config.yaml
d_expert: 32
routed_scale: 2.45
balance_loss: 0.00286
groups_per_token: 4
init: "uniform"
lr_mult_qkv: 0.5
decay_fraction: 0.283
batch_tokens: 131072
doc_mask: true
steps: 6325
Below are experts of layer 6 (counted from 0) of a mixture-of-experts language model. Rows are named router (the router's row for the expert), gate (a neuron's input weights, with its number), up (a neuron's input weights, with its number) and show model dimensions 0-127. Each number is 200 + 40 x the weight over its row's rms, rounded and kept within 0 to 999.
After each expert's rows: a language model's description of what the expert responds to. This comes from a sample of Wikipedia text that the model never trained on.

# expert 10
router,223,277,222,187,215,224,188,196,172,194,196,295,163,165,223,189,205,247,189,235,195,218,208,163,178,98,178,256,186,216,209,195,153,201,167,193,177,249,233,156,279,211,208,191,220,186,202,156,166,257,260,176,219,239,120,75,175,190,228,153,192,236,140,192,250,270,239,237,268,178,183,182,225,245,249,175,173,190,134,222,190,162,218,203,194,226,249,167,221,151,230,215,263,250,151,241,208,173,198,258,180,166,218,246,311,168,245,160,183,231,242,150,175,214,217,152,192,186,174,188,138,183,229,186,181,249,89,219
gate3,172,186,187,159,312,253,230,221,138,237,164,164,215,149,218,157,240,200,210,237,168,143,165,217,225,225,132,223,280,196,248,196,202,140,204,236,228,199,177,256,133,234,193,201,240,155,232,193,214,209,212,153,188,172,193,157,151,228,213,231,202,198,211,212,167,173,187,172,194,224,183,219,183,285,205,271,191,198,178,250,205,114,154,211,191,181,161,132,193,196,149,175,153,136,184,189,129,271,201,218,175,274,217,190,242,214,97,263,182,194,250,263,280,219,184,212,119,188,252,288,220,181,167,193,178,150,160,153
up3,231,227,180,210,217,242,283,148,244,146,197,230,193,251,207,244,200,170,184,177,193,160,167,210,189,187,263,204,199,196,282,147,176,197,229,206,232,274,251,266,240,231,199,241,253,108,150,160,196,212,179,173,166,234,223,204,167,157,188,156,192,212,213,221,173,196,190,218,223,187,98,256,158,212,259,144,212,143,166,151,178,182,216,228,194,174,274,120,203,177,244,224,172,204,171,240,188,119,224,292,120,150,211,279,229,175,140,194,168,233,203,219,134,206,252,219,140,207,241,193,205,217,219,160,185,273,202,283
Description: Short syllable pieces inside longer words and foreign names, such as vi in individuals, on in pseudonym, ven in Slovenia.

# expert 61
router,149,193,185,130,144,185,192,168,169,201,257,185,167,249,179,204,135,157,211,148,178,249,203,185,212,209,147,178,243,164,228,246,163,178,290,186,161,137,143,179,190,145,149,227,187,252,209,262,216,210,237,255,178,126,225,230,165,185,148,236,191,175,175,225,192,260,206,207,132,157,136,227,235,171,270,144,135,243,188,206,180,258,219,294,162,206,196,209,273,214,269,151,206,176,267,177,167,255,232,165,255,207,218,241,257,165,187,183,191,231,176,174,187,164,226,173,102,277,229,197,239,211,213,240,243,228,165,229
gate4,216,177,211,202,180,260,197,221,167,162,174,258,282,231,250,208,129,167,266,174,207,187,185,260,240,245,155,250,263,138,181,212,207,166,166,214,215,182,231,173,256,137,134,204,249,206,259,202,182,275,214,183,183,189,211,253,180,270,138,202,200,165,126,271,168,157,209,226,214,279,138,227,179,228,151,189,210,229,172,265,113,210,225,201,184,187,146,170,194,203,197,183,225,185,240,185,200,152,284,198,181,179,133,220,206,178,224,126,255,117,196,206,216,264,181,238,165,205,152,200,287,204,230,201,281,215,235,178
up4,155,129,201,239,181,196,193,231,294,154,180,160,229,162,220,248,251,136,233,138,169,225,246,239,248,137,174,145,179,256,217,236,213,287,150,136,189,148,221,164,259,285,222,209,190,179,209,246,247,128,187,217,260,199,216,220,176,182,179,245,219,156,191,200,239,151,226,126,201,169,179,170,168,177,116,131,185,190,116,157,222,271,137,238,248,194,197,194,184,233,228,200,186,237,240,201,213,229,163,151,216,209,223,113,222,238,217,195,150,246,184,242,150,207,253,243,235,194,209,152,179,159,156,177,184,154,206,175
Description: The second piece of a word right after an initial letter, especially P-op-ulation, ex-t-reme, de-s-pite, As-s-am, Po-st-Production.

# expert 16
router,255,173,209,217,231,246,177,154,253,193,213,135,188,161,153,256,197,221,192,231,219,161,212,147,187,160,140,256,196,219,219,201,189,254,145,167,221,189,243,297,218,218,159,214,146,228,178,178,139,281,179,182,192,118,227,205,190,175,224,209,206,218,252,198,186,183,233,201,177,160,171,221,174,175,236,210,197,269,239,241,234,187,253,194,234,187,131,210,192,158,168,240,252,117,234,201,147,162,174,182,288,204,213,162,235,222,183,284,215,110,254,221,224,236,175,159,149,299,247,156,256,141,204,208,98,223,203,227
gate3,202,141,129,207,210,197,214,184,144,165,64,259,202,230,258,230,188,172,196,148,187,211,161,220,127,209,167,167,197,202,203,190,180,192,175,213,267,281,285,222,165,206,177,180,221,161,281,193,204,192,195,220,183,283,237,195,253,220,161,172,221,221,161,172,159,207,142,244,172,171,183,181,230,215,257,179,232,155,214,207,196,153,127,257,161,189,183,220,161,265,246,206,150,203,185,200,159,168,265,202,155,274,173,196,187,253,211,195,230,221,119,241,258,223,223,136,175,156,190,303,118,194,189,210,200,142,224,202
up3,233,278,234,231,217,202,142,180,182,180,94,186,200,135,210,184,206,186,232,173,198,177,191,252,333,242,188,130,225,224,226,207,241,230,181,235,232,260,168,186,209,239,151,220,150,186,177,212,241,198,202,162,223,199,263,152,151,274,234,193,138,229,206,207,160,151,286,176,183,96,228,246,175,173,191,193,168,116,103,224,202,185,137,226,138,198,222,206,211,197,212,220,248,231,274,239,227,134,213,276,194,199,206,168,243,237,215,164,171,202,279,223,187,257,218,236,241,179,180,212,190,193,215,194,226,178,228,233
Description: Opening letter or syllable pieces of names and terms after colons, hyphens or "the", often in species lists, such as M, Mo, Ka.

# expert 17
router,240,170,168,226,96,215,206,198,210,221,157,173,135,221,202,266,247,143,273,256,190,216,174,252,132,188,205,219,216,167,170,151,272,146,240,175,160,155,292,154,235,268,269,152,160,181,155,179,185,160,185,206,214,169,179,153,185,233,179,212,169,184,151,210,147,215,154,183,216,237,207,199,276,222,240,149,212,217,222,173,196,223,172,173,257,266,241,220,241,212,150,231,149,134,126,143,186,147,171,154,195,181,206,230,235,154,233,186,150,196,272,192,178,213,248,166,170,282,154,238,179,155,253,183,154,221,189,156
gate3,161,189,147,223,180,191,194,197,208,185,183,148,254,231,240,152,170,126,241,261,218,131,130,224,205,228,139,252,243,236,228,258,230,135,186,221,185,149,227,199,97,183,211,237,203,206,151,210,212,231,258,174,217,171,140,223,136,191,160,177,183,171,169,266,255,132,203,162,105,149,117,163,276,247,166,193,172,151,164,176,227,193,182,144,189,193,175,109,216,234,120,249,147,138,232,237,251,209,220,209,197,237,183,215,162,207,190,185,200,229,154,185,242,194,174,178,151,260,252,190,163,214,153,204,204,220,241,182
up3,193,175,130,253,157,181,191,170,275,219,159,223,197,187,191,185,139,254,163,216,208,130,267,242,223,163,124,228,170,159,207,111,180,241,238,151,187,182,219,257,150,194,237,207,221,189,214,183,263,278,250,172,181,166,194,223,186,177,175,187,229,273,299,176,212,203,159,143,233,187,195,181,196,217,233,227,146,213,146,248,266,125,221,260,177,247,181,128,216,133,184,158,148,196,198,237,277,287,212,197,169,204,215,180,245,217,215,185,184,247,203,139,195,191,182,197,186,274,251,111,212,221,187,172,158,210,159,232
Description: Consonant clusters and syllables inside names and longer words, often Spanish or Latin-looking ones, such as Andros-co-ggin, Vas-co, dyna-st-y.

# expert 14
router,155,241,192,142,141,130,234,195,222,219,224,242,172,258,237,218,143,205,158,163,129,225,235,229,136,89,125,219,197,156,226,162,209,90,226,290,198,159,213,316,222,149,235,241,220,231,183,175,216,222,219,292,216,113,127,185,127,207,196,196,203,188,216,226,173,213,185,201,183,191,135,211,199,152,186,200,170,147,142,179,170,209,190,240,158,163,192,222,219,154,167,195,186,203,273,126,180,200,164,195,188,167,209,256,220,199,222,239,170,179,233,221,180,208,254,169,182,249,212,198,200,199,158,251,156,227,224,237
gate0,157,203,168,225,260,145,217,183,176,231,153,214,246,190,207,184,186,160,158,118,205,183,168,221,152,131,213,252,141,180,184,187,190,185,223,217,231,201,260,230,223,136,163,267,175,188,158,181,182,161,166,239,268,207,152,164,166,213,193,176,248,182,228,190,187,231,129,169,217,154,182,186,248,244,212,249,248,221,222,275,227,226,168,225,194,325,167,214,179,166,171,172,110,191,232,222,190,201,191,178,198,185,238,227,198,291,332,212,219,206,249,133,167,225,235,212,150,168,124,253,112,213,197,164,146,223,195,207
up0,145,143,265,213,201,126,221,178,190,158,209,227,258,141,214,142,197,164,174,179,220,200,167,245,107,211,124,194,231,182,238,196,133,158,234,221,184,209,199,202,194,209,229,162,250,161,240,197,172,120,186,224,198,229,257,162,151,261,194,238,228,241,179,169,151,231,193,181,225,207,132,232,234,238,265,174,182,191,191,229,205,286,223,224,187,223,185,208,238,204,155,141,233,227,159,159,228,171,162,114,236,233,176,274,275,193,247,227,157,151,167,122,219,220,244,184,263,204,201,169,229,161,204,126,291,192,160,129
Description: Single letters or short pieces in the middle of words and names, such as x in Saxo, f in Sheffield, pt in Neptune.

# expert 8
router,236,203,165,201,172,130,161,184,206,232,203,170,260,216,206,217,241,237,159,204,223,149,195,238,254,187,192,181,199,242,228,175,192,208,207,206,286,263,252,202,123,173,110,276,229,162,133,191,170,241,208,223,225,164,187,202,227,155,281,156,255,242,204,156,214,158,213,195,160,221,172,247,145,214,191,218,147,206,189,226,193,207,172,191,223,210,247,137,144,183,158,252,229,207,180,177,149,237,114,183,136,160,175,224,206,321,174,285,260,147,124,156,222,215,204,176,134,226,287,200,170,219,216,247,184,177,201,243
gate3,207,245,182,256,253,128,192,157,214,205,168,256,228,206,181,248,255,192,214,258,193,152,195,181,76,305,201,187,191,128,104,193,252,196,198,190,149,192,188,227,201,168,279,134,213,127,183,149,212,210,236,193,142,170,227,217,185,196,226,256,225,196,200,238,204,120,185,279,191,180,243,191,185,193,205,182,179,225,140,267,127,262,190,162,151,176,148,147,224,184,200,196,162,173,230,189,139,208,181,177,180,165,221,125,233,242,240,185,244,194,211,227,255,180,210,231,172,185,207,139,108,171,222,168,153,227,195,190
up3,261,149,210,299,248,164,194,117,269,169,180,153,231,156,134,219,260,243,225,224,297,230,139,166,206,218,150,219,138,231,210,258,185,181,182,234,189,162,176,158,285,176,263,236,168,210,131,205,189,251,267,234,231,158,213,195,310,167,217,198,235,180,141,218,203,192,189,215,235,250,165,168,165,227,206,173,249,202,192,216,192,201,228,135,204,173,168,193,240,241,231,178,207,208,202,244,242,190,197,231,221,149,288,105,242,193,254,165,226,166,205,171,251,184,238,197,199,197,260,173,193,172,155,206,153,152,220,224
Description: First piece of a capitalized name split into pieces, usually at a sentence or list start, such as Wal(nut), Al(bans), Mc, Har.

# expert 45
router,230,206,139,267,150,191,197,192,215,192,207,225,201,156,208,150,255,205,241,245,196,154,200,131,176,181,254,221,218,252,201,189,197,117,167,206,144,159,227,215,210,147,178,204,241,217,150,149,234,217,241,174,226,195,262,215,216,224,233,232,254,190,136,167,200,216,155,248,287,175,252,257,300,255,177,161,263,165,195,161,173,170,217,164,229,237,160,236,162,209,112,242,215,226,150,263,266,152,172,203,120,219,221,236,114,216,219,219,138,183,220,153,248,244,214,215,151,183,144,239,156,162,259,188,234,149,163,188
gate0,222,185,171,174,255,191,142,237,143,231,237,248,278,180,197,213,157,156,199,235,179,167,196,212,187,145,195,210,75,199,211,159,214,193,272,227,224,207,224,212,177,244,136,171,225,223,192,154,155,214,146,207,167,196,137,190,189,230,200,208,228,213,146,237,218,300,143,203,221,230,144,167,265,199,204,197,185,236,293,214,178,277,202,252,213,208,261,215,203,309,206,193,216,267,100,216,149,170,190,217,229,225,211,209,178,209,191,191,185,248,143,210,231,155,225,241,266,205,209,172,185,142,174,187,181,137,100,144
up0,199,178,240,254,220,155,222,211,227,195,228,286,167,182,280,152,172,238,125,164,212,236,238,193,280,232,213,229,213,169,260,235,202,177,199,239,203,252,235,180,215,192,207,244,211,163,184,169,208,191,226,91,195,253,147,190,140,193,189,191,185,205,196,250,258,181,152,110,174,228,262,124,178,127,208,128,198,203,162,193,112,238,207,216,218,208,209,218,165,198,207,164,256,232,98,227,188,224,249,198,216,210,189,138,216,166,179,205,220,125,256,234,140,171,268,89,196,220,202,225,202,201,200,134,166,204,191,168
Description: Middle syllables of non-English personal and place names, often South Asian, Turkish or Slavic (Karunanidhi, Karnataka, Kramarenko), including letters like ș, ğ, č.

# expert 12
router,171,243,159,223,125,171,212,177,189,203,187,167,200,253,255,196,253,252,166,219,164,158,158,246,262,155,246,196,190,214,220,221,179,122,139,135,262,170,227,210,146,221,177,225,185,238,208,154,228,185,141,229,236,219,156,239,168,196,224,159,220,151,278,263,219,167,178,144,190,154,192,138,183,173,275,235,143,163,243,135,252,243,218,251,230,228,209,113,131,225,226,210,218,221,188,265,238,237,187,234,211,192,172,221,201,197,247,250,190,172,156,189,160,239,195,176,72,168,288,170,177,149,199,186,157,170,173,182
gate0,176,210,237,243,205,240,243,216,209,160,239,186,160,226,197,148,214,168,218,213,182,280,204,205,199,150,218,228,213,219,145,109,243,211,223,138,179,206,238,176,190,118,223,141,267,216,198,217,297,214,169,263,232,248,143,220,132,232,203,236,161,254,127,179,212,183,186,179,214,238,108,130,220,189,166,230,179,147,183,260,167,248,199,229,188,152,227,204,253,173,207,240,273,238,122,148,203,196,187,199,208,237,196,206,161,193,215,232,165,276,205,158,175,177,227,287,172,213,231,259,178,186,135,133,193,276,256,164
up0,71,162,206,201,229,110,210,174,198,163,174,191,221,190,76,197,195,192,190,260,162,166,237,213,154,212,180,262,164,231,219,241,195,210,194,215,174,183,177,191,140,141,209,193,200,186,261,194,178,193,152,179,181,180,206,199,204,271,277,216,206,204,172,169,232,235,137,219,146,280,253,152,211,216,168,140,179,164,159,221,191,218,200,227,189,222,220,156,144,202,146,126,112,269,193,227,228,177,205,286,204,240,268,203,156,207,252,200,239,153,203,133,210,234,251,151,151,170,153,209,239,176,180,136,178,166,230,245
Description: Opening pieces of words right after articles or conjunctions, such as con, re, pro, ex, pre, inter, and name starts like Jo, San.